{"hidden_size": 512, "experts_per_token": 2, "moe_layers": [0, 1, 2, 3, 4, 5, 6, 7, 8, 9, 10, 11], "routed_scale": 1.0, "qk_norm": false, "init_std_down": 0.0, "beta2": 0.95, "schedule": "wsd"}
Below are experts of layer 6 (counted from 0) of a mixture-of-experts language model. Rows are named router (the router's row for the expert), up (a neuron's input weights, with its number) and show model dimensions 256-319. Each number is 500 + 25 x the weight over its row's rms, rounded and kept within 0 to 999. Numbers have three digits each.
Before each expert's rows: a language model's description of what the expert responds to; "gets" lists some tokens that make up at least twice as much of what it gets as of all text. This comes from a sample of Wikipedia text that the model never trained on. Tokens count by the router's weight.

# expert 16
Name and adverb pieces. Word pieces completing personal names and adverbs, in sports tables and prose, such as Du-ilio, serious-ly, chief-ly, Os-wald.
gets: "ly", "3", " up", "–", "5", "s"
router:514534495472477515505513471490500519516501500520497477446508493504510531550497500484521518491486501561481479534499497474492512470496471509435509520548496485496472494498504477522490451488515461
up0:516471503527443503524515517545522500521458503477500485489509508469492459507515498495532491532522469438549485455522523497513517512514510504484487489502454478491502506471522511527531494486498511

# expert 40
Mid-word letter pieces. Short letter fragments in the middle of words and names, such as back-d-rop, breast-f-eeding, Hob-b-its, Crunch-y-roll.
gets: "in", "y", "d", "n", "b", "i"
router:460493497478500543527509537505518511514499514478491528474482513530470532560512529545486460490517482484501470515505515489515486481494538511518513497509489474505468547477534476492488524523528505
up0:482480480462458517449510494459545490464510465530495459548486533487501528498471555518511469434503490491479481500491490482494520530547501498445530488531438518484482526472485514535529456469552518

# expert 59
Mid-name word pieces. Middle or final pieces of uncommon names and words, such as Ala-Too, Blenkinsop, Schiebel, tauopathy; also separators in score and stat tables.
gets: " ", "en", "on", "er", "k", "ə"
router:543473506539536488496486442527522527494526484547468468459503528503531521523475488469486481511459511451472559521489507536532491488536497512508481470526509454489531466492494437521510478527500489
up0:538478513522528511516529486447504513467509503516483499528462467521526507500533506453512527502529466480497465487493512508494568525495464493505506464467509496512434541536495493532460479525522490

# expert 26
Definite article. The word the after prepositions like of, in, to, as in Battle of the Somme, plus blank table cells in fight records.
gets: " the", " The", "The", "the", "-the"
router:489470497482505464470488509480499479520504462453501494516456505537494543520478452468515454485483480446507504498542503501512500497487483526469490518519504472491491501533477492488527468525471468
up0:451493543545492502509478509532548508494483497525496509504507505493495538489498511515478491483522488501506491483481461517491535480532539495550523537478421516512488502522520504492468486493482537

# expert 5
Table row separators. Pipe and semicolon separators opening or dividing table rows after headings like National team or Film, in sports and filmography tables.
gets: " |", "|", ";", ":", "-", "==="
router:508497487465519488516505497494469486504523519503515475514544481487502447466540481547543525551507475512522479482544536478498498484470491501509523508494501475527507518494527497529534554514491487
up0:521517546529493488482469516518489487498512490512459500489516473493513518498528521494508523507530566537506520507510471504496464495474519485450510476524458496507573504554477530517491511501528517

# expert 42
Table pipes and including. Pipe characters starting rows of election or sports tables, plus list-introducing words such as, including, include, except.
gets: "|", " such", " including", "\n", " include", " included"
router:503475490488469496549491509515436537485530516533545513470512530519484449519554505480476522494509452488529504494469519535443518489497494500487509500497485535503531531472517489503508527467473464
up0:484503512502504444497499504514510456441498478485532506453497497516482515512500508512534514457465500520506485487525494497515480482541483509532443447506477492471493536486479505498534485579514515

# expert 4
Digits and word endings. Digits inside numbers in tables, dates and coordinates, plus Latin-like final word pieces such as impet-us, memorand-um, guine-ensis.
gets: "0", "5", "7", "3", "4", "8"
router:479522530523541524519506450511475511501499503497502481484506448497481521491505512474518526498471480513508525523515490483537505488476552520549446505493504474533495546527476474524449494534502487
up0:519475481501547516502393463543494493518525487469510481496507522504472451522546526512513513498541489515505482477514499470548516477492550476512469480549497514503505483545535517478500468462498533

# expert 1
Coordinate and table digits. Single digits, especially 1 and 2, at the start or middle of numbers in coordinates, table cells and areas, such as 4″N, 29, 31.8.
gets: "1", "2", " ", "3", "0", "4"
router:472472529482530486453483527513524528543517449497492520481501486502530512498477500477520489472486481474507525477529469531506546483485520519527500506526478471493520492469483531534513452543521456
up0:483594524477503557467502487518504482497521521526486505549510474507489507498498522526507475498472502522452487512496495515459493549535471492457462491502516477498447511479472525471475506484499506

# expert 23
Foreign surname endings. Final pieces of foreign proper names, especially Slavic and Baltic surname endings like -ov, -ski, -ová, -as; also some digits in tables.
gets: "6", "ov", "v", "i", "5", "s"
router:515472538520488475514497473540497486518497498500492502519506516501501548496509466491484519459528477489517493517525527499513497481522525492506485474503525474522494523494472483487492533544510500
up0:507501508465496473483480559496490542502474513482494484507459518486481479481512534521524536501479488478494475483455517470475526476474549491486492482448514478508438501519518534494528471501472446

# expert 53
Digits in years and tables. Single digits inside years like 20-0-6 and 19-8-8, and pipes between numbers in sports statistics tables.
gets: "0", " |", "1", "2", "9", " /"
router:512473493511449509485494487499530505475498485539492510497474519510527485529485537468510520548452478529513514529491459525495441533522491476485487505468518515502481492457454470487510556495510484
up0:461501489486513478497524482505526529527512514424478521513455525509539491502499522496501513506473526470546512493505517542540500479501502504521482506508516505508508506496505499504503514530503520

# expert 37
Scientific word endings. Suffix pieces of technical and medical adjectives and nouns, such as -al, -ological, -une, -ar, plus whole words like environmental and electric.
gets: "al", "1", "0", "ol", "ic", "ar"
router:495477489505529491496507494530531462467493527446479475472538481502500557488527499528500527480489476432528505554558487463467520476521559525556505532488527451490500516499471478489503475519536451
up0:467514458447515504543477529500492531481505495510481504508503465486490506517520472503507520473501501479469486531533536477465506543489527459524519495488473523568469521490527497503462481499530549

# expert 35
Commas after numbers. Commas and closing brackets right after figures, especially in census demographics like "under the age of 18," and after years.
gets: ",", " |", " (", ";", " were", ")"
router:441500453471524483512508539500543507507479472511523546470514491542471495460474532501524492535487477502518511496466495488541469470518532509492522498526502537501518484499481513499495507456465480
up0:486484535495477510499542460531473534542542503467505479472516482495527509475517507512433479486555500504469466499540519502470532497535520492456501517494495539490504501515513441499482511486547504

# expert 21
Religious and history word-starts. Word-initial pieces and articles in texts on churches and religion, such as Catholic, Orthodox, Arch(diocese), Jud(aism), Holy.
gets: " the", " The", " a", " re", " Sh", " United"
router:529521480512500536523511451532502520498507533507490513515507478531471510501515494523485504483526466523497491526470478479448535500497511485506460511474468471473481547487475516513494489470516503
up0:532485507557496518530484465516476490522504520509515510498506508447518517506529549539482513444462517514507466518487507509477455510536538491589519563487523495496501446514464457510501503524510517

# expert 43
Separators between items. Slashes, pipes, commas, dashes and opening parentheses joining paired names, URLs, percentages or table cells, such as Ashworth/Hayden and .com/en.
gets: " |", ",", " (", "/", " –", " and"
router:481531481482502461483500497515503486532463527503535522466486495531491485520554513485549531540550460489507505511536533518565497480476495464487507484497514467498499472504548499520527530522463495
up0:506480489481508503474494558519535494461530494510498524521491505477500486556436524519500506499478520494546485508510533494516506508517492467513499465505512483541494495508505519501514528501549536